config.yaml
hidden_size: 256
experts_per_token: 2
d_expert: 128
normalize_top_k: true
init_std_router: 0.0148
norm_eps: 1e-05
tie_word_embeddings: true
batch_tokens: [65536, 131072, 196608]
Below are experts of layer 7 (counted from 0) of a mixture-of-experts language model. Rows are named router (the router's row for the expert), gate (a neuron's input weights, with its number), up (a neuron's input weights, with its number) and show model dimensions 128-255. Each number is 128 + 32 x the weight over its row's rms, rounded and kept within 0 to 255. Numbers have three digits each.
After each expert's rows: "comes after" lists some tokens at least twice as common just before its tokens as in all text; "mostly gets" lists some tokens that are sent to it at least half of the time. This comes from a sample of Wikipedia text that the model never trained on. Tokens count by the router's weight.

# expert 15
router:139152098165141137153135100156150136125147153129163120138141155166132114158079116055159137129202188141100101134109096185148090149079153163133165105080160111128089165114075191124126154111101093149120111135104102122130176175149101121143132139072175075166129171158148094179195079115127091054104161067151107160135138152131152123152100108141128107176148108070123117152155073125154189158082
gate0:132101121151169171102130093104129189125157145107127085160091182150110148191123138145126151107177132172119117145126124108126137061104097115097108184073146124056121112114130144165094134148065111102133114162097185128114134082113092191126168079156115140189110098138095142141117070113149125133200081136109095175111120171074150126147148169125100119130089143119113149091174081177111138141135
up0:117189148132146106120148179129149170153155154124075138130144074153123097182107142114075127126084148089134156140141123114138116156174125141170144133154089135128159084207150083128114168086123156151106142170189151087127101145079118077167128164159159158069074146141114150127139149125099123136098142081136088115142177117123101137092110157161135121154127149139128143121069167102143187093063
gate1:100105065162085121159116116113159151155136119156095160098106116148158144084167046131140157124105091148101105131111072137141059108121134155077161055140208140099153162182067158122086105152119115068111150128088096065091127154022177101129117106071113124135127118101114154146130085074101096115102129136125148152080192108131131134137101120107168102162151135112152146196115050103119133082103
up1:094116126096094151158186059156166120153131100119148119073126126173141113154153121136147116180101108112092117075083132161143107094141104150124099189119083117141144153112128153091144154121131159062105178140184083101117114193086097164198084114153087143126118089095148172089114066114198113108214135104153113138098098126122121173143094106164134145091155112114112156172205142123127136127129
gate2:119117094109125132110180131083149165086116125172163109160126070115134163128133084140097129140139186106095142154169083105072128114121149147180093115130162136168097177121145169097168093140176117138133083136097142123132150204128104110098131112053183151117157151071102231160146083108159170108086158089156161113087125167093116089122130145060139118091147144130154082153158090113134172133145
up2:116090116122111136098116154138122136103165140154116138086181147155159132100137119134133120125066098172095131166160196125106081064136166056149121104087082067112161126119152148165132190143172122123173078093084130093126176144086163145095164153175095114111138155126132101058164143135117154110118111121147143133115115098116146159099001154155095165135135177093142142098153161091145149093075
gate3:158136122091081145075127144093099111144160092115135158191117061148097074113105148175145135100150137142139098095123113144109108157141118124152112115172164144069101113128145070069131136146150101160060154133151166174095128088069178118150123158077129137137080106121130097157115114104162197021127150068113150169146149120174113191102191113135095139130145143141064156086102113110117130153107
up3:069199162132103112148104134158150129139148094153148149098143139171114116147148148084142167161127093105165086116098175123162093074170106171126147153175077159164144120108139108076102122157116165155073139139149097195145100102117101092165160123101120162113162108124072145117137160140101190122145111147132150172109153088084136152157129146121137123096165141127168096073178085094075110124110
gate4:189145072173174109108150071177158156101138105101131125138128170127087170152071130142125138130153165150167138086076122096049144149114147099158172108148167088163131157175176148139103140171106154149168156144151128175130096174131114073037091091100123122126091154081147116091114106083060127090136163059147120104118088137112084088112084145175133060230136137110155166127150114143142071166123
up4:147144139118180085046157132142162074118095121118168120116130114098151111118157157127149112138122109083087131118155112163178138143068118091132149102142110143137057207160141102070144110222102103101151192211132051092165135150098125078131131121120050142100114167149103099111134168147142104175148182128114106132163122165141069087099153179128134107145096117103134159152143093120061106183127
comes after: " |", "\n", "|", ".", "===", " won"
mostly gets: " final", "|---|---|---|---|---|---|", "–6,", " 6–2", " Final", "==See"

# expert 8
router:169130106166155159151105119198146134110129146083156160172146131156065040164125123085120150138170156156119103157142060156095114120093155205124148119110127154065109214146113155147142159103190161198136162158106129115060162159114071139140136140119164080137106155113149129122162094118090085085096194111113151140122118145121139099126117138198114104159153127079141103116068122178184166186095
gate0:140122148131107121146151156141150161150109096178135084176052150154115087119156146117188112096146160135141136134158134123116187175106139143132177115081128119151138104117071136134156159130220170137135185132174106169117128106104099161111172158148143131118125099185119118130089158132031174171131136154101110094126118121149070193118161090139147154144114134097150210137107111080153083163070
up0:181199105090139135140099129101160140107088168176111122140134114109088180174101134079152197106097162117140174108134109151127138108098138108118129177153150152100132112097148119057125054163129117132187111093105112163128152126206165139058172150112104117127115106065069174087136126137129144151109091165093101094126075130206149118179063108120171127100115109082108126070166139185118152130183
gate1:141123152145187149149126156118177123120157098123089127103126147187098086114135126107154133120097221198108136200068099130181154133059142185109158137152143166146194172094117142143098079119089136170135126157128111090161183134200103183101138154158109133119107143082117140144174123153133108088161099159122160086095151169135140090128133171124144077081081196144139125116146176150120105121116
up1:098124063169117065132144199097092124110154114113098111133176155122138105121090079095163128068141169106150126115135093098191147127148101173098173114098110117170191139096113169157173129106134123123124181111167106153129085153154066116105181112096171128162093161146148137113129057121131114147142095143105164140173134142145183131069109109144174143144103165138094158120052136117156139094111
gate2:131152093103125085129095139114106163150145115153151103112172096064091154121149097118159125144074154096146080150166152109144177173123158172136183175086165080121137167138121153121085112124105158131056144100113169110140136175182168141188184094140131161131094170172110154166215132141076138119194102160103157107155156085198162146134119116147102145163100119174157126086130073083091058123084
up2:123090182186151139144116101131112130159133164115130143121156135123164158118114137108102130120138093125124103108084194173190111171128078121155122130070048150124120100121079102150120139092082124099091058187156106081128137112076137115188102171162129130049194118141071132144094165176095201116114112100107124169128065106150112110115106097156147159090136117102198129154172129109110079155093
gate3:137154126077098147140141143094131135076153111145181170189133114073070129156165096108122158177134113120178143102119118102084146200120140115147146163174161126119122089159159114142105125103076149143156188149153177162108142107127107116147159112129109150142112109139164145173104117157161059142122100189119100118174088166109183053108130107175140085142114141074118094152143118109079109097073
up3:100126095100138141128159093142083096137123104079127134145157185041093120139089102113081093129063136155134090180111132094116092116141113111087151109192151161157149129104115176131103117127102070145093116109118104135098012067089135140129113190111130144141135091162108128080092110103092139128086137170066113103123185130090151097194184108123136121097143110175108147091171147144068071098124
gate4:207123091118162157099128165092119145135131105170158129120104155161128173151119167110135133213084083077158091136082141207150100090109116146146158205125064174179099141146050151164156125132090095142138149124141173150119167078113165112078104127139100100132119111164137081134141108107138107143017106103148141081131157178161171133112156145108168127168107137128132135108119078110164113083139
up4:112099140111134153139091116119151178059093140129075103198139071060096175071086116118129170161153135191106137163096159120076151114104119151106132162079155110143138100152140069119083148123149128171091080141109156158177141138118150105073129117122164114155035137132151106181107215103080074110125157161135149178121087128159141110195129175127121132130098126132149110078089136105194090117098
comes after: "\n", "\n ", " ", "In", " known", "=="
mostly gets: " \"S", " by:", " Born:", " where", " However,", "er:"

# expert 11
router:205113063177147155155170111164144160125133145113119138170069178153117086145134097088143160131161133136123093181092104127131158128112143158105155108074137174082116106151109127120080161124079117161126162184134124087118150154131086119161096120118122146099141134183139084107165119121081127122083150084176155148084123156122111161124122109123050103160185143093151118136132082158142238183119
gate0:141094093144099168091157107135112176146106194153143137118119146099098120118122071137115085175073140113187115110117125076091146080114079115112066087136128145106141071140104126145098153103117118125127119183155197136139126150111155167138088144113191137155081111164137103153126088120130159153130118116110109185082135167165145145168127106103140110157182138097121114123103077122119072163160
up0:126140135090118161150238126129149127126114114172143098168131128097145135174152087142086141166103093137122152177091097138127112053115108160146149197165081137131156083140063145152181158063188135163114115181116186072153133152092157097136160089133145162124132097128135153110171104132137179135175127128096133132051160166132110091151126122108116106145132128124110147123154120109134065125132
gate1:115170118090120164139140079118189102106082150154129141136116179166131149169136132133124140085166121122158106110125111018140174133140104156094134138156129127141120104169198164135122142111144092061113121121127198095154081182087106122141139130151115136110119135170069154155132126172113152112131182122103115058147127164209130153152086121096125114147103095149102137057112144142070149124129
up1:142155088121130097158077082127158144123112126078153153102105131160098138195130101110199152107151146124105186133115118075107164090156163209118132094128097106108159109153090159157095232140149189112068143150078147097139072152127113116137135088111123166083137128168080115117112096103130149142171123185135183033133145107160144171146135120132128146134111120146186160175131128150165160069134
gate2:180182121133099137154111122106175087100146157138126129091137142149123172069096134191170107097110096120123052138154093100133131083078123118101138158099132188155115171097121108127121183129152109117072135129134164119064150094145159106123132125113083123108135104173133173153119138082076123105123078086110153133150112147155146144121133145117112122132138188150180065107088147110129137155111
up2:148055232141113136145178176188090168102138100177136117172118103129120113179118102172136137148155137091114113106095121118124136103132178182166132104105132096119108127168111127131153164127138153118205135062149081160162123154133117106136131153083146086137157092123068086099128126139184133150089199122116118083127139133143137101144207064145173110151104111147177174172135137104127074119122
gate3:087076146088085097140122118157081122127103095123140179130140127124112153162081068142109145119077123120183107183172088131133152079134102104128105168112073132217118119163104103118063088116092114090101121173118148114141164073112181087103138029087132142152101127067138180115173113170116097129106126187108132167201132057133104135116118103138108143121143109112122181119178147111110132179200
up3:119145131108100120118128069166080154133140150142179099096145169153125148097106161138146118122146121113095130111116152112187138145169122135151118124097137141132107114099172197178083089118121125155086146166212086114152131157159165170157128073071132050117130177109120122115160106196208127103118161134168094114076183135089130143124151113119212128112116157119126074115106170116135154107074
gate4:095147069159127146136125143080142087189157163145135119144194172119116136143169162163114089162045145203170099115135142128105141095137100092094151105139047070121209089090132106187163130166166107118127138067107101111134122168123205163087211146095130097143090098100144141102091143170129109089094111109151154186110176137148173114077145098193097123103091111166174189129103148124172144067139
up4:155138139143127137111082157166137147109161141103163096134133088065094121135100111119153131172142129120133164121103172141117091090139150131146112146144099068124093134155121157042176133107189120136143138110155093165126124108180099123152133141098079122165084138106139204158132142160154158108142120101077079095129132088128113163051108162183177117132146134204144127161157087121097106096167
comes after: " of", " in", " with", " to", " for", " on"
mostly gets: " the", " his", " The", "The", " their", " an"

# expert 5
router:220115085143172143129142106165124142099143186104140134172165114163088098174104160078090164135196173148080111133099123166089112083090148186112136091132127186139079117131112165109155154109130106144119147162087103108105162160201080153131113102089162139157106131138115066167136060136104076053114061100140147155123123142134103149089089110136107103129114123112153064164134096140162209097069
gate0:145131116117129112092107144147125120143100104075114158136192155179109084111155084120154154097083158110181169121098148109075131177118076095164162185151138151140082163135181176098158144107134100130136163176093090072142070166177125092092127080088171076095147134144137174127167084108097114063093093186192135105097098108138083120104145165059143112118118125128134116133132098177174112160148
up0:146109137156125157097153119100152134113168084107119124119104139099127104156167168137123143102177131136047144163114130141088241124122141091097121102114106124126086135129097096104152100093174167128147182158163137140191152118069141165110109108122126136150110161143174122166107084135121154154126091083108104107138149139084167089175133190192105132090139109124101126138120124091099164129065
gate1:126140120118114133123152110059090110094131102157138149253140150084099107161114101131109145141163130122169171110177171183123124215168160174188177142140156200132070098119150165129128121123077174125173184151097073128088152026128116131122148163094156105136098192183126066109118103117152155119136133125117102145128144166108144121129091116116118140129110067137127120082147125149135170125098
up1:137162136080125164139137148189102167101172147110101124077154088107115104122121132109125189146141141166072203112112115106105089105152073136092081117187139098121147122149158122125138185130159113156067155128091177103124152116140150106125070119083111114072140130130047137076097088126178149138088112139123123158168142053112123080046166138122136128104153139155127139063132125090135192186134
gate2:174136151088110149125125061153189150161159163150135126084124130206188093144128140135159104065161124121134157134086095101107127136102109122130085135167162130146133175114111208087170111108148215096126121189081175165151122166115128136132121160090174093143108125137176080135134154081109163178118184156170120137139120124078203159103131087098140163098107113110190175100105143199222171161144
up2:140148098100153133150100128147122090131139156071115123115127119151124097077090097123114125154098085137124119079127143096153162117157085132096122147082128198163137154116152097124081061185131180156077145172134071142124172160126130143120152089129117130117129174106076147146168163122102138118161092140110163013215199110123136129135135110165131131155092125159078102104141191120127065168028
gate3:143102144074155159141140097128123176070106072113149109051073046152162118104030146134088141164191115173162132128103138117090137102099154117153148073135094096111113149112114127058111099114130144067105153165124127131100101112159117103163097132172127152122109167150103102101155145171169087084168089107116164144155143163158096092155071120101133101087072114118115099111155079099112158126121
up3:119146137137119088163089176106072155145180170155138172115152150116085143183136137088127165117171083116132102117107149141145125140093140098137113093168218166172097084166172148138104111141150126126092160104155131139168088140151149117150132061090132106127090186105113117099130123084135107074204100133096139076132139119090167124151127165149141172165132125211136076124158162137115085098080
gate4:196201200132088139063130133138104102116181157136108131156131112108090133165118080126134183210083112104070106141109126073108089123101092192113187091104144129096108115136112114102130111085145163141123147161082140144168158113073132157137093089092159119156162131088086129177136206149133103112113192163167063120123131154120085160117185189131135149107189153102106110153110134110194144130149
up4:088178098107142181052093153098175151152091133130068100077109156141078200087155105127149096137108131111084117090113196134116052106078127097111144082103113114126104128139117167147139139097104117142141074127147135146104086112114138097170095160170137115094165107110131104097148115144149133152105119122192156146102174112170121132137125149092080120122148150186119102124155083087110114100096
comes after: " |", "|", " United", "==", " MPC", " ·"
mostly gets: " Votes", " Nominated", " JPL", " Award", " Candidate", " election"

# expert 23
router:160101099138160164144135115175124196108206115126195114161095137126137035159092126095163155127159157117114125166078090102099103088108121201103124061102116188138149177138053191120152158091093123148102127159075114075122162194094083111139139192101157104136128112134170095187126122094119101050149157100180155161148118096125147118112080117145113097153141123139153111149106109148159171101074
gate0:150122150155141140147107187091119168144136100091132116151136173123128123141079159118079173070159166116181138133103151130143180150122114127159152141171075103077128129116117133187111115126118100092113062141115154091111152088169112091094104142131143089140182044178132158044132176156122150142108068075132170163091093164140123166137052127067138091136124132048186085138138109127099108111096
up0:119112110065069116138119094137093128105152137115135078097081072108154151170089070107128121097126120095122132117135130102178135155124091175065098087153099128137112141093138133102113127148110137112076133153163093174067096113072139078114147096156187117057110123097158116129090120177153153132099112158093188117183190153123138140080144111152093117215169090172123122117156098123141188128092
gate1:154134097113163087139137146121189068135118162102199161141092138147179157123077109108150151117118133089143128125117128139065079148126205136101193087152095099121173176142100122145132222184162138147137128173115112141125151140096080102112138152136124160170122101137142074078085108124081116056135158139141167090112191098116089172133136094080086141139136133110161158159096122117094152134124
up1:093159153100096132172115156098182126120142135123125087072133097108113093080112143106086142074160132144131057105207085156122132101085183130139111154081032161123095106123110153132080125118117130162109138113139132122125180127119139073136139171118130156182130127106164143118132157116171096154049103146116122149177085120116095160172160090142156097154131132076198154121118143158129129121117
gate2:065153088125187144121137118152123172148101131050115113127085123094157159119195119133137075157128099181122091058138123130189176090073133135157132104149168104129087141145109144174123140075113187123132156177068122139163185107137105116060120161156198123139072143103116100142138142091109153067108129136117162084100151142215108102073137153126134119069208146134149151118119134128176114154167
up2:155118095100096190138148108188190161162146100103150159159190097118132155137089143113092114088173103156196108148083128107143147118183146132169129157144133125166176101098144133131142168131119104137178142115183173111135141136153071154100128149134164125116129128161109102114093142138222102120147087113086160078133091150162175110166135095091156118123109125084191143120182142103107139089133
gate3:129139138165165148123098114175128148133123191165123170092112138093115162079109094148128141138116112172144094181139120149168107160118162150123174135112158149188163127083096131100085171166106070151091122134096104162127146121140118147096088095087107148126148140112177054172075138125109110141111132097100086145136088166121089121140160147129071096188105140109183177151104096063143146137096
up3:128118123146083027176147173116180118122143142118114089097152157150093198144114130149111121111159131131122150149090089144117142154119145181160126165121167157112100094147168157157171137122141166137182093148071142147121127129152172096184192143060190063158160133107133150179148130141116119191151127172075097134069127131150163153152064114065130163112078130120182111084159128146134121115177
gate4:143069096078130136176143136156113112128154133141095093182125119130140115166080171137114096107092163131111114130128124067165121062087119130124122137146157195147121146166161144137139123149073114122106055124116165143105112207134147124102146065141105111131078114148115106202082103195096136099124057140094158139088077111168081148136131136157082195113123162085154111127109120185124116086173
up4:156115110076140163104142126141142094127095152127153151089148137182130123191136082138157116106153118174135105162190117106137120183078103122136187098100131130150094067169191089122097205161116093069160115147092115168129101114160124148112098106133108109109140152114176073119170163079168159150107103170123131161160134178153155116115104064066162135127167173129180109168087074104088097095170
comes after: " |", "-", "|", ";", " by", ":"
mostly gets: " J.", " John", " Robert", " Mac", " James", " Michael"

# expert 10
router:154073147159102139112134084142144237140182119107152150182085144165160098178130086061132129145135144136103084110139123128131065112091100162174143070127149147116090149118109131127165198102137150123105150182113134073123217189135102146141125102113125093152201134152107067133133121111140099057145149154128142130170139135133135159093089069108117075140166124152128122142122088107192171202071
gate0:110110144156070146105158193182096158154140077102169110143102125118121140125155034128120153138166154156139120157053147122144085083167101093139126137196158110123128134113057181081127157136136131124098147071159197123117149112084105185066150195107088100122153125123123134101146159140167099102160161155128086089092136132153118172125110153131087121097164133099096094095112099096131134091141
up0:094090142148095100134106124100073128136150115136102134143042078079146112101150088132104140104085131121090114169077157030086168120113161105133137083140045202157159099106128189111132139095112072158138113122142101129141126178074117139160166135100157037093166088163093128131088125138168157130134182086110143135174124120103125141120087142154050141129130142157170133084108153104161105087148
gate1:126163115123113082112101104146118175137108157089079177102157135120139173138087138153139090133097159155107131103158177145107105118100132096113114139124128166096124136171153161155117164095178119140074184116105108105150149041120122200130137135170158112146066080094163113176137123155098081085136172088152140083132123088126164115149172155167121107123215152152146114134151156100098116114097
up1:163097136090132067154119122154165170134124140122099186095114145092123181134195099154092159134119197081140188118171125084031085150149159177078098180133119176123075106144167133099187112144192143063176148108112192140116099138153175072080116154099188085140108101130123137115160097155169110114091093076105151133138075116117163104108153143128086172153184163062165135112101144118061191158083
gate2:085089098117110168102171146147156145121076124150148110086132129095141089169157066093128165122163204137132098145095129141122116135187137178153113132157170166136119149126108152148111129174136168123104151116137164145142126127141145179129103151121143115167123116208114082154173102112148088119136159091144136099131135084119109134183098107104111161180086134107110151130157102136166132178122
up2:074073059135148138091110153134194105064131151136173150113151111126109129121157113172147147159079149142149154096106142137160113076136162149185135158147183182136085106074136161094133120150134194123075124101152173139162099060114163155103087139148130115183170152144132076088167055116148111145146147112162144093120171185120123077137113119192109146190127142116119084198106139162134110092073
gate3:101126114153116129162127131148169130099194140140113142130069104158081084129091104104132170200088139096109104147139113188108110172144072189173061091137132154180139128176111168151091107116101126109130153123062124113146144123160111113148136162087126077115145091109105170140138082155134143096123128103165122058173097112174111209147143109124118096142126118119169070135139096189116161107201
up3:093120097074185155177129163144117116095113124146110105151093094102124147134166117103126203069148058162123121157154130178188165147115118133101067120118123172160112131118165130134055054138071156176108087154124187146149074129115154125090166209173173160126092092096122177136151085149146129095107128067160151137128079120125112123156166126101107160100220129098146066078085192135145164094132
gate4:103149053122114112123114090110129140137148136119133107135197131150149124130117120104100103148108105139139123096078107130146157170133121165112084105140127108098065112141122126147124178114103206120163179153129073104110140136121188176135129147116080150200078089136187148105132124098175173130100104096129086159093074124052185134083092153146134042122133111151167176146093101128160127127107
up4:144143108206182115148128075117112103113104126049102165165177133119098117094132195162155106164122112115150080117155141139114163143152083169127143158123164101148040127128162145114132156114144117117172115118156187166131088147135144136111157114183122116128104106145102089140067199116109086096147118165121129059181153089088166092148115109112113115152185159145143096049095117171118178127125
comes after: " |", "|", " on", "°N", "″N", "On"
mostly gets: " b", " w", " ab", " se", " tra", " ra"

# expert 13
router:134099147158127150162109163189155176138196128102146127146100143147083150128094080031126139170228153145144106138116118204115096128113143167120152110070126138100079174168125159165114147150149134128128133163118130070114058154142107149133078137074165110146074130129150086184145099115088080080109127139139133132130093136104067103140096052144113146160141107121153073127107082176110074162079
gate0:180139122104160120155148103112125117102137101163198169126116134123155084129099131094106077113143122153073177128112145147128108104121129096116128179114139110139106116170185127145102219098126068149038146142143102131136113135110125129076174139105135144230087168153145117119110194115162119155148131140140162106133130102115093104136122146088181098115109081129146183107139127114183211094123
up0:144169155065202083131131096080122137126149166135159094119096107170173128114134112158140141082102146079056105175162107128159114069119131124120106150100088162112089092153077159091097145125188063108102140162137075126122108132080201114100182151079140193128132177138118161151140116085143155127081132104126157104137095116104147144105176066161076155147099089123106106113148181148109151150088
gate1:146200164124119106118099147162159151095103085146134153130138110142127143119115126076124158167108178116140171140168178131158130179137100120134122085117147081149104155141037111079126136146158127129149090100096119167112097093135134146162081148091134102118106106143147098101113177102108111124102144078113164122164175098175128064086096093149073138124113152179142121113113126124118139081140
up1:071149172119178127073093143084142100125150130126130051145131157134168120096091164131136080111151186115165100148161187068171173209143138138129085105176114140116058172139166096087087078171133129127156126153101196144143098151110193134092110180088107142108164165171105160142125099155086099143120151123151160059103140155140166111116107094157126132144120143104088142148120141129128167106169
gate2:142103114066142128095123087119157113081140173123129114120153200135128113109110128124106149127139126087089112125115164152082121090101183177112132140113106077057143117191091108090100104118148126142156155120084159127167132155119192190111118124108158182073165166150103125140102094101154139069088149116176183050119127082113108217097135122154140097149099213123134100162129161123117111104135
up2:148194125074179173121129112133151184114095091123131123140080142100125143103146155139130186133210170093133096117169096037110144168154145147131116202142124100110134114164130156086101164170163137129080138139131139091115101114157132140099061177178177161115077125186110159145129142157108108195146141105171100115123176107106187150152138123100116155109184132136127161147128115121129169114075
gate3:149136105200205116186094150113158117116069109131145140123114111095106127101157110096074119090082133129098169099123116161126136116123126115143156078100105134162136134116119122174176104153217093184136155153155142084113119097140143104152150171119155045111089107139226099118128107135079131148143058099100110112107113121128140118121149106115154113145157207139141079132061128066201096185058
up3:162152131108105129097138162134157145134127096166117120107122170091110112140140160141085130072127078130155080146146086116144128092164125146090082127108099099144110106169155141226157142102109138104138174160114115192102122144143133071126059053182069139072159147176121120115139150105078184134132104168117161195121143119161111080103042134139140107123116076121098144172162109129138116121140
gate4:157134103127137142148113114101115164106125117097183095149090096102100129104163174106168141126162172172141118135164134226153120150122085115105134142108143097184108169070166122148135110092084107120184151160094110136093113133157111134089154145165122186132132155103130220065126096139161087134080119150094104093113130119089133106120135099102056131127112097179123146125105051204127072069095
up4:140107189149109092144147103115107116071162097087101130140138145173200162154123112129130134117135181145121082157130101153131114152138174143136099134099110121110114184116130158104144099116082081106145149193082083148111120062142125105108136134125142071206138158131089178152163090168172056129092081102109154158154157067175084136094129152087123187114143163115181142127172152160124142102149
comes after: "\n", "-", " ", ")", " /", " also=="
mostly gets: " also==", " Country:", " (0)", "|---|---|---|---|", "Scientific", " Family:"

# expert 12
router:152074107109167167136123126154109186106144130088157156135108159129077110142087152077161156124150143122112109151101105119095155105102120138149172091094152124065125158172075148144131150069149106111106114180098077067115151139155104092144100150088170094147107144149121072099118133097118130123070142130143130126144137141065130124104110127125106052114151109068097125171109074113115185149108
gate0:171183126106162135151151073093097070111167120107151151165067110187076120137114143127153135147156099174170121148154143119144149157107101194092118044134036147145105113144139120133127094138145091056163106119128117137171098122145080183096095106123134099193103146166172147094147065088118165151146150105145100155144118117109119120112096117100150158145176155126067099172125093159111164145138
up0:067071143067150121124129086141152133132116155115161097153132104113148196123091148131118067143076145124075117109140164107143140130089181100157146131139125133128114080152107152100109108136097109090127097132152131170171114137090132141118121036150090159035112119108134085161118126105097124095100113050148089163115156201134066136166112069120166142145181102127153105040132127092138064160095
gate1:128053117128147137185162132112186164128206148152135159124152095096159141101113111121161101138095167150171146161139162136117109129142135121149112058148176156200132097097134142112084151115145197101092140109127117148148129175148113162064148111072146108154119169104176120126149167131183124080174189151143180117162108125128150156105130172112182108111158157128108129136065154117154116102155
up1:129092159096089082061109072128153170112138093127214071077059167153106124150182149119154090067147184169130103146109174120125153106079143138156101123160126098099144112093153133192105170113139076145094088083152102127136117104044130120129140118135125136063128086076109133142112113105111093136165122144112127108174102138091105166095094164096053138130117184091135130197163112152110145107114
gate2:170138081166132151113168142087123136116084137154132149122059150166116105149147117093132168165122149140077119087155113108210187145101093131177172120160131131111101184100151109138166120096167058096113106139138089086123145151082114201150140088137180143193075142155134100159161095109153123057126129172099123075126132071149136127090115168115082117164178125106079112106102171170159178148123
up2:124119119070136137146101141092135097149116084139106198088162104146127131156088141141124115147138213120160133116169166115165125092133157147103142096145123101136132172128238113117116145113140142134132119132171163033151107137114151162099148156129055141175075149137176171143170103203104131134169135125125121123107160143171204108100045124130141153145076124130158101096150144084090188161115
gate3:119128087168119087147122139105118106133161152108098104140189124060147119136068144124135153109187217151180143117142158095099115045153115127159173152147152090145118151157138109185157116140141128107142177112090101148129145132092105164147096117144159107141091146126162109100175134105114064113140072143136107116141076149175108155144147108197162118169117109064118079081138097111150050132143
up3:105139172150145115128179158075148129158172129136124089120136109141173139160179120146100082140185164175198140100182141128110145111197056120118129133158134167156089143178090197132137098129136119121110100147141075115135130106123110164146162120122142131119144056167138102118152109162043159147152140078099120157115091131107109125123090132181059140148117113150093233137049107079107126129093
gate4:142125123179164104088106088175122184109197117137073111126121062138100135112094124119071103179104089079106132141114122095084128188109123084133134110139114109096130136143156173095074103106109089089089174116182124100070089199162163149088123181084172106151138173086164112095107092156151134124121163089156121187098128151121090081153135169104103164139160116134083137125113109147112121169139
up4:118136151142167088061116123087110208178088081086163165118149186143139099171147134140130154175120090106113133147102103149105110112157102154064159163139173082093154154132064050110118198155184196115125167065136120065147092114110123150134111093108163113126111099122140135146127099158176151131123165075160185116116104092089116182089089156120102107222169159132100116110157150169095131123119
comes after: " the", " a", " and", " an", " for", " The"
mostly gets: " National", " public", " British", " national", " st", " large"